{
  "num_hidden_layers": 11,
  "moe_layers": [1, 2, 3, 4, 5, 6, 7, 8, 9, 10],
  "router_score": "softmax",
  "routed_scale": 5.66,
  "balance_bias": true,
  "lr_router": 0.000753,
  "vocab_size": 8192,
  "norm": "rmsnorm",
  "tie_word_embeddings": false,
  "max_steps": 3270,
  "dataset": "wikipedia_en"
}
Below are experts of layer 6 (counted from 0) of a mixture-of-experts language model. Rows are named router (the router's row for the expert), gate (a neuron's input weights, with its number), up (a neuron's input weights, with its number) and show model dimensions 32-63. Each number is 500 + 40 x the weight over its row's rms, rounded and kept within 0 to 999. Numbers have three digits each.
After each expert's rows: a language model's description of what the expert responds to. This comes from a sample of Wikipedia text that the model never trained on.

# expert 25
router:493543564484560394513482551574488536471497506454466426547489501518492523417518500481455436560505
gate0:452512455489492467525472558508488546536412471455491523541430528461429523474476468562466434456558
up0:498497551471453543553543501525456456557510479474551504469575487484434505534512507526468439561528
gate1:505480561507409500526585589444498525515550505512453507459567481508487562519481511463441495562446
up1:513550515525500496492505513466559484498444511520459537522430490498532525481539495498442509532543
gate2:558483514485497508446416496609425458533568430483529448506576525474541467430530487457494539503499
up2:416507444513544458538555497489554516536481592532512594534457514525504614530520480524518517520500
gate3:489605518428474472435435575551471514511533381534466565473504455504537521539484513534512508496521
up3:537524520508467551466464475473515439492466490547533519518546490537467529553531487521437492478513
gate4:510473566543537509573583550514560511454578589536512434542573483512478462543503486433490499494479
up4:491477501481524540479535555445508441513559455557481503544521538536494536535440557530519492511471
gate5:481496453465496514549542532518512498423436519573513460516576456490531507567510466497566508493497
up5:416528518456399407550459474471508478454489527531478508486490470572446527533552498541519489526464
gate6:467523517437578498491427522519512544550476445426439486464420427534488553588484459445460475506470
up6:440449452532422470578526543476529480465447448464529489536567538476510512541490526556442480472455
gate7:484518456471585448515398508565503478469516424503501470521429533568481540506492461511519459544469
up7:511524555475450540535573495495549488581477507468483518583569551506483518522486532418455601557456
gate8:517484532440496467496533513549531540475439526530503489496563535517525502491521401477422521531473
up8:520469448507467539527420452497466495478474471513451495526457430509532531492399437505466507467426
gate9:418488518519505463487501487482519505453496461482492523390468497468464454528487546506491420476480
up9:530540519564496475527581438444561530460509421481496507396459530513522562490519477502597465494476
gate10:565474557493551489481491426504534551523467484402492473477551541524516497463463552439505473516465
up10:479464434496482531572471501531516421463495430467491488488523525546474483518499495521500594539524
gate11:527484505535501478521494529524479504440555539527542426459558506445515459483579523569484492462421
up11:432507453502443479463504490533519466412492483539474471500485485528496525522517473463502522480552
gate12:531506544432525524512518454534464477514440462491559483531462465524585610516529355457405476463492
up12:524551538464495505474448486472476447511501511524510528544560528584495519512516492429477469507508
gate13:507506468533508524431522486495488435553533434508491452544531492570555475557440566445529520526545
up13:468439462486517530485454485536458558499475514581446526493472459487523482559563463471511539421540
gate14:563522562495504502468423497474549578550538459515501476475547556493506512459496506445458477544509
up14:569490563462456494452479506530433467500491481577552474475547540468526560545520431476575477560487
gate15:543499561573547496509439535530553455485452541516487435544476478527522556440461439507415501535488
up15:491445531477512444539477516503455538455566537486454556519513477447530488501483504508518486533521
gate16:550573431545513455519508536488455497554463475494536516465392485516453525475528454503520429462536
up16:568447508509403546430435499529441526486493521386492517548555488565510474455505570434557527556548
gate17:497542406500579464515510517540469478484576524503435487548501520499482512495504505550527466500460
up17:521508499525489517498478496515471406477495524478495386527558439570555541505512511480553553514537
gate18:598483518500546521536495527503476478538504506556549477494534461521484494487442560512523448526500
up18:441483583565521545442471549506486438513550489524560496479577512469568538478524453507536533496463
gate19:464425460534522497559452518509518622523529531439450477467463505519505497418542545468534468459454
up19:498499445485455545470548486523469424514457485436498468527441526562418505521506476468510516494492
gate20:459473549444528481509507489506557430436522566524524554437430506521456502442493550507455534486516
up20:495492460464482573498473525519532454543471488486408521465532466528449501496451536539493546443484
gate21:543530460573487567521471498515522521525507465403430502495527490551562509515441457509521473537485
up21:501498537397468475456443513459500490526469530564522463484477488538517493517472493459524516548561
gate22:486515481577459503473566602512531559436521515488459471544537483483474478514470552507388513581439
up22:540534554485533458433477507526501467465506545457520419539614487510485428515511487455518542523523
gate23:551566471493387494448513531526467514496538496479480482489516511567457456533537442480486504515493
up23:548541498453429557606539460527497485507490544503500539460481564563525472528547446479505498477498
gate24:593486440519549502496474510607553459517493562521488495519577505506505507418465496495541536506491
up24:538425454478507443454508526554505459420493525506528496430463517388484444608441512468534493515480
gate25:535525547474559455500505470552495561531465473516509437483570588487533464416478508474532502501531
up25:482472484464579523445442464461530499453411523451483502513412442476522524492433478611498458491563
gate26:525489441514562507503526450570516520481496503477484440455506529501496488471485478533544499520510
up26:456526458468529518543501551415439492462435487605486506519515456473433465493451507517473481530527
gate27:541475478500543464494504526501555417560491492433468469547451434531479569446501462516520497424524
up27:519495468519516469536499456460473544520484513499538490546459543470504516512421517483486509471505
gate28:521482499485463453465435451509522525516505449444436511566478501545521507478530467524472487522471
up28:509533510504537504461491500383505520535377568525434567391507484547440500510549447568523566473563
gate29:495500487496532419474509442541574505477527535466478564535534518503516543526492464535520455450447
up29:528486546537482513496487421491482487461557581509439459518578520534508568536531425460455531566558
gate30:417581436476503592541443564494400492527442470527468557500458536512483476436524582508498440490557
up30:481441519422560474469553515469442462445527507470555537446447561523475492524502509563505447518507
gate31:480469534477501408499451464517500487502505510490433490541469418512455520470391477614520448481491
up31:440515489474436534525450490426505475496504459512518474558411476535503484456507446500447468497499
Romance name endings

# expert 28
router:519480466538558465473542626473450462494569483455505458474457518475501486555462422604524542528502
gate0:527495532522488505552467480491520584512546516525521442559469454449468549546615524572501458524525
up0:487465497509463488542490560486426525491489393503598471553523501470499499552512496536455530493459
gate1:488465506511482457435454567519514528481455535536441488583520491555442595479530464573499487502543
up1:492567561442522497443527488447493446410511509453511536451498474511465476510523395507461517550469
gate2:552479490537498507521553505468554445497515576468516493520538534539535477491592462509414473503514
up2:507462519509491514511485502439555454522440461452529530477443453439546530484443488497514574513508
gate3:496536483530517461501541542525435475472453442513544425515537526511514558474526438540473488440511
up3:481420585584443562503529512525541434448486472559468418521483477429538559531504546513447444517487
gate4:484551489417462572531480506583492526584444536449497549419521496497445481477524484482438530493514
up4:452516501468475488519421506482458501465442534429506483570491512511485506478468485471516520447486
gate5:408573482482521517484436530534524593434540421508427522560455475585462515450491537496509445517495
up5:516515480532526495532456531451512453546464473451451440464523522502486428515470515506487494499452
gate6:509475462566507456547559469521476469514564520462547514499525491510494501518504483483481548519487
up6:539551477506419491506490474479536525432493436506477487527491493556469456550483493495554376471481
gate7:467485560493452460551511503489460493523460510486496447452508478539424510484527442565437444563497
up7:482500450490553465534441544524457522457510550497505537477511557515537520423511499471511476533510
gate8:493510440490454484459477524523495518445509496520490477462534572450580493482567456485508509473535
up8:518522528506522569536444515506532559468477510516539483492550548482470490525474531526477528454469
gate9:533599501529470509473553445451540481525540468534456546516491429478435551529474410450546488477460
up9:496505464487453510419465498534494532604522500510458496469510543508446442525435540542514472533527
gate10:513430491520459552515466521477576463481488498546498553452500436507472523464489467479482495488490
up10:432521527442460483502440458482508564458430478516573518552530462435409553539561530460445514502497
gate11:522534453479495483481481538555526489553422490542619517473535482469432488479550454467519432524558
up11:501521523527468483543515470514493461539508481515462477512503467468605525427465470537555501498455
gate12:545486427510463511503609468490552545471510510403476560451515469460496535499475557487460531460549
up12:475506451476493501515467600529493464508503550531529511432552507501519509429513496518450521499518
gate13:524468466537473537558493568454434553512497486477470534484556470442525489555478540468491538524442
up13:442489478373491523545349512473415515490448538485514548559565487490412523472531498483498438441488
gate14:515433583470566552522492551491476557511546450565480474532460479524416469431516474510543534578476
up14:561550537504474546537535462494504457534557461549514469473448495518475544505455505591477466476461
gate15:471515488534482446472465467500494475436402485483469493475533446509486489469485449484523490506601
up15:455485450498488515525424549554441490402471494546496456523493537532521528446415483532485542489534
gate16:502510517565484495542493565550503462478496545459458472461454545523551522408507514574540473441473
up16:525483462456476477492509501460465441447475409557547539507483544495545499516480522449479441504476
gate17:513502458464536489505445530509496540479475466553520541498519502458601504528463522545502529516533
up17:493500589572459549525435455464442505466490513478460500541548577533455528573537471540457491513563
gate18:491558536507501519496473541524459538501564563509535441483521474497471515492477444512508427562547
up18:439484528458509536482478580515506407460518532541508477547528474473507515414446493523477435492532
gate19:560467483462371519518509473456516508554524505482479470486479474553506486531532541484483492496491
up19:446438531585463485494468515526570546400487562556500534495487578499539562491567429447554488459572
gate20:515479447535497520446476543477537489510494495486467557442482475533499526529519546555560487583480
up20:463462484510464541541549451447523494475422501532528440574445560470447530448540487474538504473525
gate21:456598466529398539590450515458492511473504433523487556572493495492582526589478561498504588474464
up21:562522488504463420457491411543522485546483466474443404463467489500492498488438518547522463558506
gate22:464546487590576431517528536526453447425551515431498476509490521502579491499451504481522419478457
up22:496490454533498497481508536523507484501486440446487411518502507499519545489535501474476534548551
gate23:491503543539505470491495503526490482463517533490505479466449508538497576444527436535487541531466
up23:554472483447477526539487534521569448532546470477505535470500544490457484503510519556482528538397
gate24:479485502445513516456501545499481535594445431553498496472478425550535500462471457512537535503429
up24:553443452513490488445550488466553519535480451544530534547543494529522494503521472406508489476494
gate25:530449482401533549470503482514502507490495509471536501465458525551453536481543458520548460421521
up25:470543489500481560490426532500463522458498466515521456511472510534610577540475485535557541457549
gate26:487506440539498474530445438509462458559465472468440554461511556462531509514525476537475488497464
up26:547499570511571455520418503553445449484506475481522508483558552535482516548431466514514482492522
gate27:509448548569451457583494485474437471483446530536506436488525469480544576500457538493440522513557
up27:445520517426522489469449581551503419464537499494529466468482578557490513526568473558542489465479
gate28:470494555506540539530428532439489512521488481479475524543508587492522462429479492604499478480491
up28:538429532557508505460549486505491404512555529498477427524471511473531542440519431495521557494446
gate29:555439526605439480533508494515495497486477459556532469454438513491566516532487459474545521531505
up29:472424494503558475506497451556470446472491493508447434530522475581558490506393583511518505466538
gate30:512478516477510507458477527542531443431536560590438520462519548513431484547510484500473448527468
up30:512527529563469494476542553537495512496601539542460484482549439510555544497537550511421518476527
gate31:478455452467568487485470541532469522459483537443530528529508514571500540524550494446460536479546
up31:536500535412560469483519486499499553556521522546480565427512496418484510567512444462494485486515
Determiners and possessives

# expert 49
router:502456527474504495487514496542600557544450460460399553486507496529434550487467460493449559456530
gate0:452502547553579557526507492397463468471528538483466538490488535474462536508477527483460484564468
up0:523490525520480470592532529522460535514502535500462507512562523535509500495579522579521506497500
gate1:435502432494548485512479479549469516504511533471544497523491480524508523504449460500511531479512
up1:547488482471480549511498532505534518455504588496480589439498429500523541534474498519480495487508
gate2:509492464407550453520499484514544466460495538507445482558481527514489477547515414486503482431530
up2:464483547489499460455503534473501454554541468543459515477551546424587484544593392457486383517496
gate3:467522483520524480440513561470507494516438467478507468515441502567453501498488461498579494519602
up3:471523485453479476517483464490465477607502571538551453526538515473508527510571496472489457468515
gate4:491527452543488541449402562482531515488449454425447507445502544442466460528484472461522467494523
up4:544541454521446509559519415533472533447466506490439480524535469529472462471483530507481546485535
gate5:536504535471495438468504485494540575520506489557494450490549470483516555499468570506521533436581
up5:552538480489485480489447508529478562506527449521429583499497540481486523505475509504480576478493
gate6:511496482477533418444507477429474485540487474514451488486450521547487511447483530493500441587510
up6:554532399466484398460468454494480462416456495496440496563466445564527423539556521465530488543537
gate7:512494539537516524511546507554634583476503466447462528552470503517492600466490556529547482538472
up7:514497528523396536564523506477522462491462500547480521488469537552581479507583521505576445460500
gate8:483492478480545534544479457557502468506509479512544449561501484542521518569431508461442532481422
up8:466505544487470414559476545527497450526418505494511486518472467543466515536494509563528480446549
gate9:524493478509435510516543446556510478497432492486463472477487430509425517473532495469509506423437
up9:533534484542483508503470583495483551546415499494425548583556592558531519531448490509432535533463
gate10:562394535482469506560515472548435527478439520556495467445431511535506471569508535468484491574499
up10:517408501484464458411439519478504452465502485443446502521531462505493501496507468465557434522558
gate11:444473549479507490558449534503551608498490528475530497522526490540409557517461448434474505402499
up11:470557503451521499444533521481526463432539498475494461492484453505509469523457489454551497507473
gate12:531492455470540504499515518458592576436571507509506479624546537490491525506387559555534530469539
up12:462449562496498488514503476528538533533492452564523497537524542485496432555535439564436530423463
gate13:543516478535569481464518503557535551542514529506425556501507575529531497495427473539548552469475
up13:509499503428473486503521529456568523466543489518462431482489491467608484481455556532483553566528
gate14:511452517489490476550523435500553451490514523513498507537514504424488496450443558397437524540424
up14:433458512560447581572500546463517485463528508515473503457536477473555497541486552514460494532469
gate15:491514505484485535537491489500557541504564394509528534473504457576522519556571472488551442569493
up15:469515501432520412526529532469544514574436494523509550520513463524496532458540431496420512430518
gate16:509424526514475548510495574473518535507425461481496478460496505514497441507520495464527492495477
up16:517486526501538523495490539504522510464443513506505522467475502446508483513524488477487480570468
gate17:531465503475431529515449495505518464457473558499464495592503539486540526550505464560506492518492
up17:459481520464499549523462458476456502483519470456495556478524476509460450531510555500473497501500
gate18:509457475497511536510437469522448533508576471459507526487528571551471494502473460500459518426471
up18:534420518471499501500552558388560549481454457495527430514573530464459559483474477445469473484544
gate19:488452521491542495427500470505530504505561487515523503403516484505507548465386583489490508463507
up19:449490484496440516481472512500490503567533489504459419509463491504508482455523501480503521413506
gate20:477546479510539502506535473511545589527554534487456505497486510434481530414543477486470533456469
up20:470524497476492503507462441481485500451455478480506515535440531514453527498415557478511514479537
gate21:364505511575499495530447565519504513567472464551435469490581544460469493470511470535533523518461
up21:600492438525570508506483465504458535505445526451486541534535443458486530528471502495486524532460
gate22:545535508489528476523511429518477482566495505518502480468520519584497505562532471493500489497487
up22:487495511468424489528487463486470507514446477490468511535501543506481429519583474521527501449485
gate23:524561541529457539492512477505500516502504489517497505535471499539521433471468529566383448503472
up23:551524510451533435466542542539520528461572534480541525535532451454575542463488449496500504493424
gate24:544475522444444520520477520549438457539497610536523480459516502559398509547517481510512552424452
up24:451490546505502453537513485505480400465437509533543547484506490476498564530501502485471504471447
gate25:557556502491502557463481442503487506568450440468508598426511489537498465531543520480485554514518
up25:520504524501530465533477485516384554522535528480513502493541401483422488493560430520441509466486
gate26:522532551565515479526490539512488425434494458539464520507432533539431504488544579490515459489519
up26:436519511537564522522569526522493529504432524532486481483570507435510530493496532459469470479439
gate27:548542476476532527488556492435560498453478462476476555537513506525528488518419481479445428508511
up27:498496473453558485488494503548530453442479480512477447557507494547495530463474473539521526515484
gate28:562512461451471483489550520540448573499502446494505533544493560418496475562485562512517525522549
up28:502546468501509451487418443414513489464584468507413437550525534516518490467488472523414564511476
gate29:498493530482486469478553532475506457503474468497512498424543495514491494517485501591579507566462
up29:552513460484519444477457438489518549475524422466520468455434474431495543437438532508520513496509
gate30:500536548462544499478532524465555576547520487543531438451513514588535535415488434527497506527502
up30:518444480453536426553444545506502519513506569460494519541507453472423498463453434549502499484459
gate31:471475530472558434491559440540529564479505496540487524499491501426451489520548484514462500461466
up31:499515479493451540493531492420485558453417566546541426563523485499541442539514539477538478546451
Inner letters of foreign words

# expert 27
router:534506554482469560519495482572480489550484516469556482513542397535449522402574509461525517476541
gate0:521497478513499478504422500491459485530531476495506474517477440483475441490504499517529478504522
up0:497533492501444474431551451534517553521491533495445470512539440534563536500463478556581461508493
gate1:589523453460424486487503445479506504488453578488491421473502499561494428440545489551457481536453
up1:528513482554482556428536528445569507517506572525567476488536460434496466495479493488458422510461
gate2:531504519538541494469492502538491473463505563487497508452482480521526477513521502514496540467539
up2:523479541517467481499501572531556529526496461450487488582533421489511471497508557465571508495525
gate3:506529504453532519523397515478539570506534436371488500530500463480470478523514473536495528509431
up3:470450503505538383520482472466532549481537454482481482498484525519471470525509484577448491489579
gate4:509431500461482481496447439507556529499505517504436521489514498517482501460495466490527581470457
up4:531519530510583543521416526474510465406496518548504470528461470554508465488473514547431535506520
gate5:550467459530561527562485550452478451506476536537554449495550486518552535500462465437529426465521
up5:471530497533478470531470516508519533485403471521528545523475455541416522525472511476527484419525
gate6:564467479495514534523483514450454478540449491531438477428535453457479516497476474441500560570522
up6:498606519497476538529537554540496497513558497566633620508497543541515460526493513542464552455495
gate7:532417475490503511515517499512531454461561515533466444534457535516523511495508456407549462504436
up7:450481492500430505565387481490523498541523428512561574516520512509516437521467437444552462438463
gate8:545482550535493561541555515432477576485548494501503558473465476525519497507502535476509600539540
up8:535482500496528436416509519453530482516515415465465519597449463447457518429517520528528485508523
gate9:531540480462512525471504395535484506451474537533452522481560471508498407554516506623474557565477
up9:425501495518478553564531504470489451533561525516523524473561481514538500497539561456472494447460
gate10:571549486486464544501484486559505539433465498467457525525543502560510500509526533475464512462507
up10:466469559452467421508411572577493483581490518533513562499516513528418462436460510438523544482506
gate11:487532493531564517513574587512516452508464477505455543510572491468466506492476469539537481469489
up11:566482419525522514525521461547502528498505468489488510517560525576536543475455518562505530442499
gate12:438500524539512515574399568479505485542543497496561531495494558478537489527468452524492537479483
up12:487566513426495494504469430533574611520456458471499442461574595489462490472514461513499448481478
gate13:515474489523502488566511508494528441528527506554427506537494489490447487400475541475485525431496
up13:452466581483537507487386509452485496567565466496499468402523461506458529494452460480544539519490
gate14:550511517458569544498485537440521534520476536529556495460582436523496496516494514509489535440466
up14:460540496500453512529468550497545540473495516480436437437527565530505546490431455364467513485523
gate15:567569508487556451464518471508527496472534530470458458516488418468539478484462529548478535537516
up15:549488478488477610530541422474517442468504492522552465425449505550514562475397554505459475535486
gate16:474482557536529520542485474508429437523421497528586445456518543494460463465546511484448427488465
up16:433519535516484489506447543450487576564526456549461499418515566487421522619447421513535440539464
gate17:515517500562484546565500525455462472554548557496572532478462416516498541481568489505440425492498
up17:488546481489448474498494504484480462513437469548494453492536486480423449467442529541495505516546
gate18:567573500498466487427499472569484440565460450489495564468533535485465475527426554473539510427561
up18:508546494506535521490519576493438504535579468502491532503462549546509527580521494441496517510542
gate19:455551491486435493511588555444535519538458512507494433443503539471522550426553465516442494529503
up19:406452481427433459471403482520451573528515483513510516439563447521506482544531545514495544544477
gate20:468467419551526556535474533572460517528547486497577480492554456445528532522498449516490551483475
up20:541458556518453446525508449531540450505437503481487505449547486454530491421463439531496456486477
gate21:578489530472495565529512489540551496500530502490430557420427519501455454552483558441504509524516
up21:556495487483483522447558528484570460574447507514450458507572504527422460475501473543554530515618
gate22:507473454495476525505451473551474579465513446542505492453461469514556474487532603448576545470479
up22:524519498474559481435471472471437499391487626562477499504470504550589448455488534476560497549496
gate23:477503473562516548511499533520522450576518455414436438455441558529561512485483445493521586538496
up23:597491490474513510511535521508487482499529441570417540543518536417505488523565427564548476461528
gate24:550546487496464533545506527504528512532510482557432472516523542548527557474454590513512483517527
up24:541423491473581447503527453469530542499458564570489525503469457449488459487514431495498518515462
gate25:564539562579463475549432558485461538486462620569514475487529454469508513402534492538427549499401
up25:494467525578533500482548529494502467568578439503438546449488465541539495495464505503546560462475
gate26:560520510565499534507525453573503474516486484527546421477530490533567524465454514509408495519523
up26:505564500532427457463548543542548465509503528509561533467491556546514459562484500560524553526497
gate27:540491488540498517531485485551515537503472424450490467432516489503432488500470499486510544464540
up27:395535552493505483561497476486475487508482547505495518431490575527468500466491477519409521419508
gate28:456541556527473504515499488529441386496599529500567523537473481476509559486522574518465513471494
up28:509439564443527439400513403534506394545501490533513486530466495513433520543492525581564571501471
gate29:530470535538503482452498517527537577484482439460513471532504454567434534464504510496556445492465
up29:495463504518476481482532443444529453384501535506498473546551477529589534557538496457474497516495
gate30:548512455522488526541512551594496515484533518446533526531512455533551492576533523466454554522539
up30:487509462482493514488447443488489497500497474491507520508546479524476451537485543482562456524472
gate31:500529497506568573430484461526451548457519563462434450576525504495501484472555502560445494463508
up31:502426505482531486472562483518550531482460529533471472513494548489524467474507524453453505519558
Mid-name pieces in titles

# expert 54
router:544505500480555512473481481444502525526480504520530528489532500433572487502460494457474495525422
gate0:580511530504492515487526567579489526522426525521523498461493462497515504564516519518486580568519
up0:492462485449425476486509442551530467471453535486564476543521503444483452401543557470542529513516
gate1:508455508518586442559455444526484516456486493452458470551469504476430552463520563448496474463487
up1:526524534461505461455446461516519528502550501476506527487498451518449521419520489493509520446507
gate2:508469562490494496420547441576494567450494484505514494497517528526467517508459519439514563436526
up2:534489504503469516513424520543474536472528491467501472504524550463471456474427471493558540556537
gate3:484507504457498480502514481477493457512476527573482528562513496480494446486451543517452467523395
up3:451519490495602554503533434526471499480498457498491483465499547539450477470571449484413524469469
gate4:514507472450558458538467509532496487499434507472494478419477500545477488519609398479505512540475
up4:526565502430540509514475532550571435520559473565454454457483501575512523506537438460547402561498
gate5:508576511513445550479554495514489526592437520485539473435502468446500517465566508457512549453516
up5:550482509462506509465508491588526608479537482450429523504447501492441469483445454550534459457468
gate6:508515530506458517542483529490474534496501518569477481516457474521493414477543490496590512564462
up6:533491473521467476521490548482523480582538460470500555519516511535475516433504505518560520480561
gate7:404479527526581530488474517497493442490475483521521485497510498494501504559533533559466495454453
up7:506510443492479514522546477529437471549481485568460521480512457554557517506500495452523505515523
gate8:526511508501450538529470554539540544507486395514515517483526539442535439546489492546565478526509
up8:488505541536514519532441475453486490493536452504542562525453437514518443497499443508463445414509
gate9:414478484554424506552582414493503449482506544537507470556504488471548506494498516571512499540473
up9:488539529473465540472520533587422469498562502578519529481487472561528520490433464515557428511498
gate10:535398442483596514533497501508464569451478500555487479497469519498497489462513486540478502445549
up10:468575486521546519528490560358471436458531478506504485479475458542488524574445504531466483461476
gate11:469527551473579557464511460463434427457510523445534455477519449422450494447524530468486529500516
up11:505574452484464503518484503540515529491515464482527588483473489463445555573497518483454514538490
gate12:536575487519441558502452430500533422498476485505507524454463477582504479499420551426516487460498
up12:460448601557516492466555456493481528571487461511447514471447460441516480480526445483523527571529
gate13:454430524469561553493461516503452546512527488542480452526532528499500489535437499506533504487470
up13:476507491496507502517494463427466392391501499519479488475532484508485450520562492496475505474481
gate14:484572561543406546521482481459462472541542502554519551471546541541501520504509532467547511559451
up14:463475541554504516540495509434532550461574509503472435531465581477590472560422541500528488465538
gate15:550489531469462474514436502548525476442500515504424506483545499484479476487531500513441453535549
up15:552452472469427472541477481517520536486510526507531386465561548539477505448505492496549514486490
gate16:499489430469507491534512558490476471527501491474588523441552417470520449497533489500500522424455
up16:489464520497511518559563533490480468464479462441493489487489532473445463500515527515470448491481
gate17:476497499552501489498551474476543520534520489527460509486492523509474541482490408462464446509521
up17:581468517461493477526444526541518487541568531445465467507499414550461571439555487391493498500508
gate18:505575446563513436483471536517511496464455539531549535484509526488485530496451573487483463486527
up18:490489456521507538525534520475515501462459576564452452500519521498506472478410497555434464564534
gate19:413467486544570481544444531429508471504446474482511471508543543460445449469463477518502443526508
up19:437473480531515523427411477477487476532553553547483541467425500489591484574501484431429491511501
gate20:499518440517536529474519576524449452548461467509480503463508463483557554493460455424473514491515
up20:539450446532481448491441484531484512497536580439495465478501535448556480452466477534583444465472
gate21:489489562521525556527461379480510439460530505477510484484483505510470523513471552493546452502497
up21:545546485431564506474466453529487490511504526493472526501559461489486498512493525453534504491439
gate22:461580558534510521551477498414458488534476514520434521490516474495526439516506475526459422513406
up22:457492567466523409587473548465465502510495571466520505485580498504499388537529582493494474487459
gate23:519503466496514502581498409481497443430449530464514470492477478525477520477495484537560507475507
up23:484591539452465517486509509472476564553491572498596500531457555553510502545554531519523450521424
gate24:545505477547489484555538506462460484502495587497585528440494388512515470476558519450497478484485
up24:502505443516481500515497524539575520561493397449460482510543559436472464494401471449462487501463
gate25:534446501447503500437452507513535562486479415551527518530427541533522475512456507481442421451544
up25:504507471533500484496550494432487490472466465409546505530436518515531581438585502498493542536537
gate26:530495405515458530551537458507544510490449502508443460515515461540495584444508433463526462517519
up26:432445515460517480534575560443508440514517409527537523484532487526489515533541459547444509494469
gate27:482550514465522550525476566459503472533537523534474483456464407475537491524478473516487505550448
up27:476583537490444470421446430453499562481540486540520527417490532477507535488532508541480455419493
gate28:532497509485546457515442513447487575478482430536473517535472506426605497566460503506502502500462
up28:467491461493575467492548494443506525504493461477475568593462529476538465583449497445429510492453
gate29:553541482485470482517525462490586476526493493481466470475619429444483559462408482494510529556499
up29:485455501489543508535527555492561457493477431502515531447486429509534424593536516476507429532453
gate30:516507541561574489506469483500492578503512516448466449443560468526499569528457504475546478523502
up30:510511516593470455412457445492569548517543439522463526519446473569532545527482506555497481419475
gate31:469480506502576512510569583491485450464413586597525427511486484435560544541554516507454539487484
up31:498580486537494506547495549480487455484522530480511503474497487532509434512510481506541483511475
Determiners before noun phrases